From a checkpoint of a small mixture-of-experts model trained on Wikipedia.
Size: 14 layers, width 192, vocabulary 8192, 32.6M parameters.
Experts: 48 experts in each of 7 layers, 128 SwiGLU neurons an expert, 3 picks a token, a sigmoid router.
Below are experts of layer 4 (counted from 0) of a mixture-of-experts language model. Rows are named router (the router's row for the expert), gate (a neuron's input weights, with its number), up (a neuron's input weights, with its number) and show model dimensions 0-191. Each number is 500 + 25 x the weight over its row's rms, rounded and kept within 0 to 999. Numbers have three digits each.
Before each expert's rows: a language model's description of what the expert responds to. This comes from a sample of Wikipedia text that the model never trained on.

# expert 6
Middle digits of four-digit years such as 1'9'81, plus pronouns like him, her, them and word pieces right after opening quotes.
router:484476492522473469485503499479464533504472504502485506508508537485498427507472525490498503454485483498511460508503500510503491500500497526523496503494496514525496519535461505525508552464497504506488479532500523454501503474471534487436521461523479496468509494510451533469505513482531530495522462473495517509464478502510502517450397511507491529502522513500515528453516494537485535478489445497510505525534489534500470549537519512500505468505490500500563508513454512490525501536527487494478490488509560516509538520465509537492529509533457487492511464518484510509528495510463487515
gate4:497526506476540501495459478523502459542566544496496501483527524470496536481532493480453465554488467484527497500484476517513502521465519498517503513547479514508468477536488522530504525524547493512501538507475490494511455485474504520504503524497514496505469462496530481517451484518483458503478471472527469451517456569501475519499481519485529490477507489486498494522458519501546503499483464487446505495476461499521495483504543534535487544486505532504492506494493484510465513464477504541503475477504477432518456478499496515467498495512510467525489485525470494511513502467464511528
up4:498490473494490471540537517509516519500484479523549522537513522500520518446547488543516501508504484525524542482501496458530517504492501471508478517481459525488467471455469487520471504497480488512503439488471495493514470472473551517528462508502507471544474526531498514502493494531528499485520489485486518529529502511525499569507521503509511509555493516523511513519475500444541463495502533517468493512550451508483514520487480490468535497499483530473526486501526469516503535457511515494500502525510472495551501492472496509447504462521517515467551500489510507449534475490519478543
gate5:500488498508522479506463551516500475514484496493497504497571503474506482443533449530544503479480513488484489479524467526511465472483495472501495502501526515475499514511515496477491478524464471535441498535475522501537471472490487487500478527522496483536501505492567532500496492517500516472509506519478522449531514493508491498473499457446490500475458500495534515525489521503467510512516464476463512482493495501528528504494473564479486489511525529452480521530482529484494465459524486493518494481495513433481475533516521510517497477549459497486489480515497549475537532440507480487
up5:484520507525512493492488504507505476497537481527479504482527474500540499535510521504490490534479518509551488484513507493454469511532491536490479503503485449493514496489504512537486490466505504508530549453511509509492508511463507529516511495510484487476508494516466547453516500496487492471508531457495424491538504497493482487520477513491498469448530501503468493481524479502534505530460468504502511509524515551486544481500451498519427550495457479526473506463520498537493476513492524503479549536550489505517530503540472495479487466521504516487498502443501499538414498510492526499
gate6:509482483511510510539541524495466499506481484523506481480537521501488497515497524495466555488518497483488514480445515533498507506555461517481498466491562515517520501509454508513491509516498546489529479513532537501510472500466488472522463472578503480513534500524570448496492468524506494452517512488486431485523514509516520545522507507493499485521470519462451499533500518513534491472480511523499482527462527490498537511497519497516482482505522458500471515492526493548515553509501475519483515454483486510493482504523501508492513501560536506489485488526472558493501524525501485512
up6:537501554477497477546528479501536533504514550499548510512501509491482498475520497463474519468510513503469483470493513499533515548462504490504541528461485522482523515489465523520456529474520473551508518456479509527504500501464512528497500442463505458518471477527486518509482499517511490498567531522498442490478495521480502525501534534490493498459515467476461508555496489521468490539510486491499478481469478469495489470517559490529522517521508475495490524490548514519489487489465500473522512479467490481525552538515499504451505510484511504523524458486549491489505517517499498511
gate7:493464508486514483530482506524494520524481490487496457470542550520496496458503500524529521436491481465469541502482464509523471463497485494479508506469480499484536473474496486494470521485493521482519474492472442507511476483497534494469519498503496530519531499512480518562475459538536540510476492502490463516531546509476519500520512535484490482518515505457510492522461462503490480543497497513547490499516511574490479482533521548494472496502477457520465492478477471499518530451505484496517474499490509543500486489521487488494501461535558486458443482523499517478523477485517492522
up7:522488462490493491497497545524554527525498501490505521489475482542477466468492469533502523533513515484442522494512513478491510525475484471526531548467531486503516462534447481477496517468490527502532468522470475469467473461492501455540505486502503495499526515539503513497487512487509529530482537479464533491523478488457496486498483513506513506490496522491505506513450508508523510574544516506499481491547485503495505532493498482502556453506500490502526495500458450490495508538538485508517531493562484486487562527472512490555498491488516518463474533502476482469500506470487502464
gate8:522499531470511472488517534472517511532491517519499527497491527490456478509517508492509492506568487522531479517506489535486515477478466485517537491488492488509490476509549558468498518478488492506517475502501480493482536557498539469495509502463517498499488522464517501533489504506504526530488518502516497534475537501498486498483473475534451516480457476473515505485533509518532532488512478507516471529464532508506471537552487505510496467504476496481535486521499466495484504553516501469473483571502542529469540501466503487497483478487507521526458504519452445476493472504551419494
up8:491470511490524533489507557485435508504445479505482486469514492493537519488444546523523496501506486495479499510536527460535480476484528483486469504511508529498511543502492460529517490512546486477509478513521472471475459490519476509503509517561447489482526493494464496504508457517526423470516497479507527516497520460493489523501503527490499520469524531519487484527499485458495481519536499516452473505553506525484497496452495490438507495507486465541498526487499541494497478480466464551507519493503475479516471514487496484490513505523533479463503472477511527514500538469471492528
gate9:422519444534486449445526515521513497500451493552491458475480513496552491521484444506477486505488449477547490515499536497505514483503496451506505492508442451516548484517516523513520515508541502478488506526496491454485493514496501483493506510492515500510512542494483518474493487530491522487479488481506518507497483537514494498511490525512545513477535464488502491513473492523508535516511475485503474491471500510505525505505462537457481490461540490512471464490517474483521507527505505526460543494521530511530498515509500529546435514489521454482505521500509519507538515457476455521
up9:483521539502516495493475499489494463502499456492499471498525501522491488485493529475505587491482494496518502490502529503511542495491490531557470503513500513521532504503486483474521537495438506498484501510543550511508517490468513522501481508519499494463486497510530470530479535462439532484475462525494483490511486526487494497513542511485463458469484456475491495528491471504517474516553498552486495502515506482457524462525467481513514507528468521506564478514487512469534494482486455442546482516482468471555500525476500513527517497541485522483496487480470460514480530496478491527
gate10:478508502499529464457508525459496517528535502462506495472456499525537504502495483476475491519496531509527501483477524489514523494503509451490492464469498506470493462509481487460506570513531531517527554524487456477489514501476488519528479512483472516515488511492483544502515501486483495493499513516523501507485521488484474501482499476509493510548540479494491517503541524488529556539483475504492550539541534463473528488487506504493436540511501494538539562460522516451523487536504475499465521502508486471495520498549509511504471501510489479518551525490492536512462468452482489461
up10:466531506500514517528475486518531517493494515505482450527511503527504492516508533472507498502448498482464526514515533498538500537512504483514480487467477509481523501508447492514485504488558528528556517530513549500514569494443455542512503524485507512522479477457501494518499533492496471487516521474473479466478495491441495495482535560458496510470464509499481445496510528518495529517482539533531530472481480512522531517484526489470507505499462498513504522537505493490449488511480487484497510474473484495545502509501534482493552523516508466537501483481498550530544521495494531515
gate11:501490515443515490527489498470496482509488481512497486489523490510507508499511539494478485510500442401480480521494472494536451515514492539441505490484488536520491515462495492515506544500513475500509493509504568492485481473500507476450534485532518535517498474548478471506453488499506519444503519524512506526498475521476522521514500528505502496503497533440474532516434487500508539431518471486488494501477477479545494462516492517513532496515528479484541520506489508491531531521462525508516488467477536538475475511499526511460475504528481472502494503494516526540494516516507501490
up11:530430462469484489486519501494520531495512487510470538499481496464533533518510528515492536501485450489521517479454450493484506485513509512478503501496555493512494493516464441526482538521510513513512498466486505480490482474502463516491477448481495499521493513502482517500489516476525538459555475553476490485545457542527500501496504489553525507517537522473442448492523454510514494467481477524413542515508518494514512518489481514485523505534490496489507514501467526503528539507499513528509469502479500465477477516517534501486549506489517531502500507503524522471513522487484482513
gate12:515481512510483507502497489527510536511516522495548470525536475499463517497545515466484452536539511510483477500481476523484526534514501530494485453479464502448471504477505480509481504578516514536527520514475511496516503521518516507455530472538502510447488453482485533471534516478477484508506489514514514503526492461484534511486514494535465464501504480463498494458443502489497531518444545490505485501501479524478547494517512525524486472476487524476527460532515487514508485528493465512469491480540474487515526456511490481503458537475503526519521482537433512504487474484523495489
up12:479536488527479492442495493499493514479467521505479475496519504520529488482534517479551479546500519518493539498496504485504485510542525508505467526476472493554481482525580492470494525463490543497518512535539498501499499473498479518519469515486553459451505477468500499456480548517501470549536521509510503511516487467474483480504493521542518519527482460503484508468495529505496532503494515510494487546504521517509494538526506514511516472488478532487496447498459552471501504550508500504504490511488484497481521498468474476517521579508496524502491506490429503486480512493501489446
gate13:489485474524479516460464495533504525514497505499509513496525527510475470566502489489512529488510500484514468504485537523493476497556482478544565454491505503502490517483514495450560540469546487472503509538502529484520509495504510475481528468483525481499485445462487476495480519504520505474515520513509515495515506498505546499502504524522551517514468471483502522471514507528494533486492522449505466501509484550465509567509472479573469476485476456497480459529482518524482511540520490553507500517511526509502526491465508521489531516513502521510481511509430526507514524501480499516
up13:506487489496498495529527480494505465482472533501496488510485511513504493466548506513481479492479552542439491496492497505556517493467495542484438497477522489508481496521483485526478475496480535537490511468490494518506542507509513499482473486513488525504498515518493475505535466472509469497455510501488476476502470513517408526483512458493481501494469494498468470493479507489521473471524508528483545480483488454554501428457511526459518555499564528485522503497512484498476470473462495467530517489512490460506502494505535493470525525460479498470494499479526508499515541530465494483
gate14:550508508505501509469490513474555499489524474425464523485494482504445504505519539478513471483520518536471503527508478544511512531525514532489495482443506490504507495527489485503522492472454471523531501479463461477468522476555524489483533519496529549493532550527489474494482511481509500542494498522503529484510493527495493481477502470517487490508495505502478485509509486487474531464516548507491478492496511502513501548471543500515509503466498496536508491510544494503499553498515466474546516501491520499522486465455484465493500506455450476534542520462515519544516479483516508435
up14:495475508493477519513517471471534488491486502511511538562545548529489478500482475548489503470457490464502526504469496537502498482466466480436500487477488538508529514469516472495451474512497466509497498459478524515508471496513501538518484467491486527490495504488507512494479485503501486533464504510520509472511536471518489542519511514484496516531509545475511494564473501448510493500490516457478543510537494498527519477527503483487470517475486473443512496513501452505481468501487509465486478489478473512473520459492447448470494458518476547499476504526554509471526488525518504462
gate15:507515494484494508485511511484507522509555495496540490546470449483490435555486519513527502499525497519529535489511462503509506462519471499527506491472469476465512474555497469486533467510524493500489475502494523497496497485554518468481492532500543465518538507527515501500464488512518505413523500491466546503537493495536490526564485483500501466506480542511470507485496447491521530527516500513516512495491512545505486520559530467504536513514486501494491476535468493541546507478502526509485505508512539520493458514528507485518498537511496511471467514528480490503487526526512448513
up15:500504449520430486458492499480507455504481521527445512518505543553511510484523493530500478504516471501487425507507501485542478507463475511492484485485501507531500529482499550512495491491505480512507490487500510495496521484482483482531476513468463503498487529487449536536483513468506458523533490493522520516498536474513538507488506482479507541502458508520534475458522531492535484483498564496500466497519481481519524446479477499490473517529544465520490514502505516446461488513471503504447500520454480495486536507524480516484511492532520499540486452475510477516488474456477527489
gate16:515484502455522494502519494457512513519529488493491461538542509494501511522559504512477513493544497511536528484502488467506495487538493511530543490495464503514488507524428521512518519528530524486500540477468469519511495515490506445477509509477497501498482485533486477507470490533486485434513510491528506488466513518508510539469482501516483471494483494468497486492532458499559501512484524484528438467518509487480479501557478486549500510527477497512515473512447537493466485517528522536529493511523546481474512505507517564498527535512531537491474539480473483464495514452484519513
up16:527475491499517456524499454437508481490505475510524485510508493504493479507519458498507500480549510508489500487479517481494512504482531526489532519499470505550500494511441549500509558494536491484488550476491487523528528538512480472457489501477502423484457484493525471518470511495479526459521512492539538508510516497511499547453487509511497509498482528485520527464515498481520530489497505493510493529499513492500449508596507509545473496538488520502500469497448522505466492504509455504507518475514525464511491526522526508529524551512521500514504503476471497473491501458467518541
gate17:515465493558466520490494533524461464470521465529525489484489529521525527542488554510510505488514530514459478505489517488480519546460510508457524494506506454466473518543490522503526512479494520483505500518461471467497450520478491512523513484525497499506524515442493514438533501511518491502497500482510520508469508501545504520533495492481493529512480515530486526512528472537485519488498449491503498527497512539479522562499483503483482526499488540473515488487489519510542464499484482521534466443455503471549535483481501483540498522520502465528503520529438535505529509481511506511
up17:498495505520509520495477507508483446522520466473538489460501498515460461502528502445480491486510497556499474516510534527498528541484535476515529476505469515514493525451467528451542476466485490469506462505549494496479485514522533489507508481500501513478478525450545510506525517516461500455476524497542488524499533566469470519464509534522505508508510462510542496502518490503490503461534526491504503546476515511537510472490499488516469478488553462514536505512486530494511465521502489488535511478510454527476508459510508473512499520557483514504516459524478495522502468528516478522
gate18:480474498483519535525496491505498516528501494498516492516481511493471498489464456521537493515525514507552451524447444509470498505507517478439496506495489486495463505546542499527506522499506459494484492503483460518515548558498543498495507494560503464467487518515457507499494492511491502499542539514478548473489491526488532487482482488464486502542503509482520509506480502482494503494474519489471539494487490554506530521488522467502528511493544480518497522453557500511482509512544473495485507488495539537503472522506467446469492481467496498559459490556496530512555487514513505503
up18:515518483521488545475516478501532455471479481511500535545507479525481468514499490475487507542475477459464509482529486492509475540488507495488548458471489506483482510471499477479428506500503520521532505465499578477459448497482446500490512455509532552491516437469500521522530469466520469499493498499552488509515510502506537489513508499526529501467483467482465501484537504467473509521515542495502458501530493484473524498494468515519503488489489533477516513530483490482478489516482526497515497492466486458524528472527526520436509491501484515498537512520487496518524467470479519485
gate19:521543468505518481497500508499460511517496485500473516495534496499491482479509495511503479546533498502519560508453513540474494498465539497489513457464501512518527461500497520490507551461509548523496521503482469474495461491508470511496499538497513481510515539530489529511491470563519506512503488518500519515480490500502466475525522516509498478510530511455490507471439541527476493513508487532487493545542493536523533498466505523458488525514540497464480514487527486458543515452499495508426502528516462549549529488487525502495490475490539497495485554524522494474492515472527460499
up19:493541486490493491518504527483480488530517508521501513498500531460499489493474456517563516460485490497497551471467497475529504538518488513470463468472496514546492488457529490517489530486494504524481489514477537509508466502484532520497472530498502463482481522501441493517515442540518509524506460507479502494484481525544513477496514538470523550510497543498523539492469486502497495538514481527474503557497472487474516534495455511481485534472507455472467493457513460508543525473513524494496489504481504559491522511506520521493469496532511479432457478475484460492505545510497488488
gate20:563512490529507493532500496509502542496495518465465509558505484479502510506490519473509513461549534530548472505504529490519550498487498475450497507464519498471519525506484550497494505517540475500515528527461507471477535538515534540516496498444497440531519458508507531502472515510514512491529499464524479476453485440503543476524474506507513514486547519513513524507555513517497499480522490486524510446469513520456508509531474500517491522517513480515562518474520542486506463504494514524513488490501453489515525467497514489509509512489464496496530474479478479510476502531522481531
up20:499486521518484494491493522487504531501510533462468515545485496501517455477471512494570516462535492517523463533524555486490527469473486445476498543474508478465478529523508535522497510482526519499507484552428493503484532536520498545516514497461509510494518474530520548518488479515503562517479475482520513455471459469509507493472474489522503543474540511493508538503559482530474479508512498508511478512476523529443486530493499484525504498502476532492492514483541528481511479514508496492485482520529451501518514484490517524516495493461498489494536507495479492493492504521490472562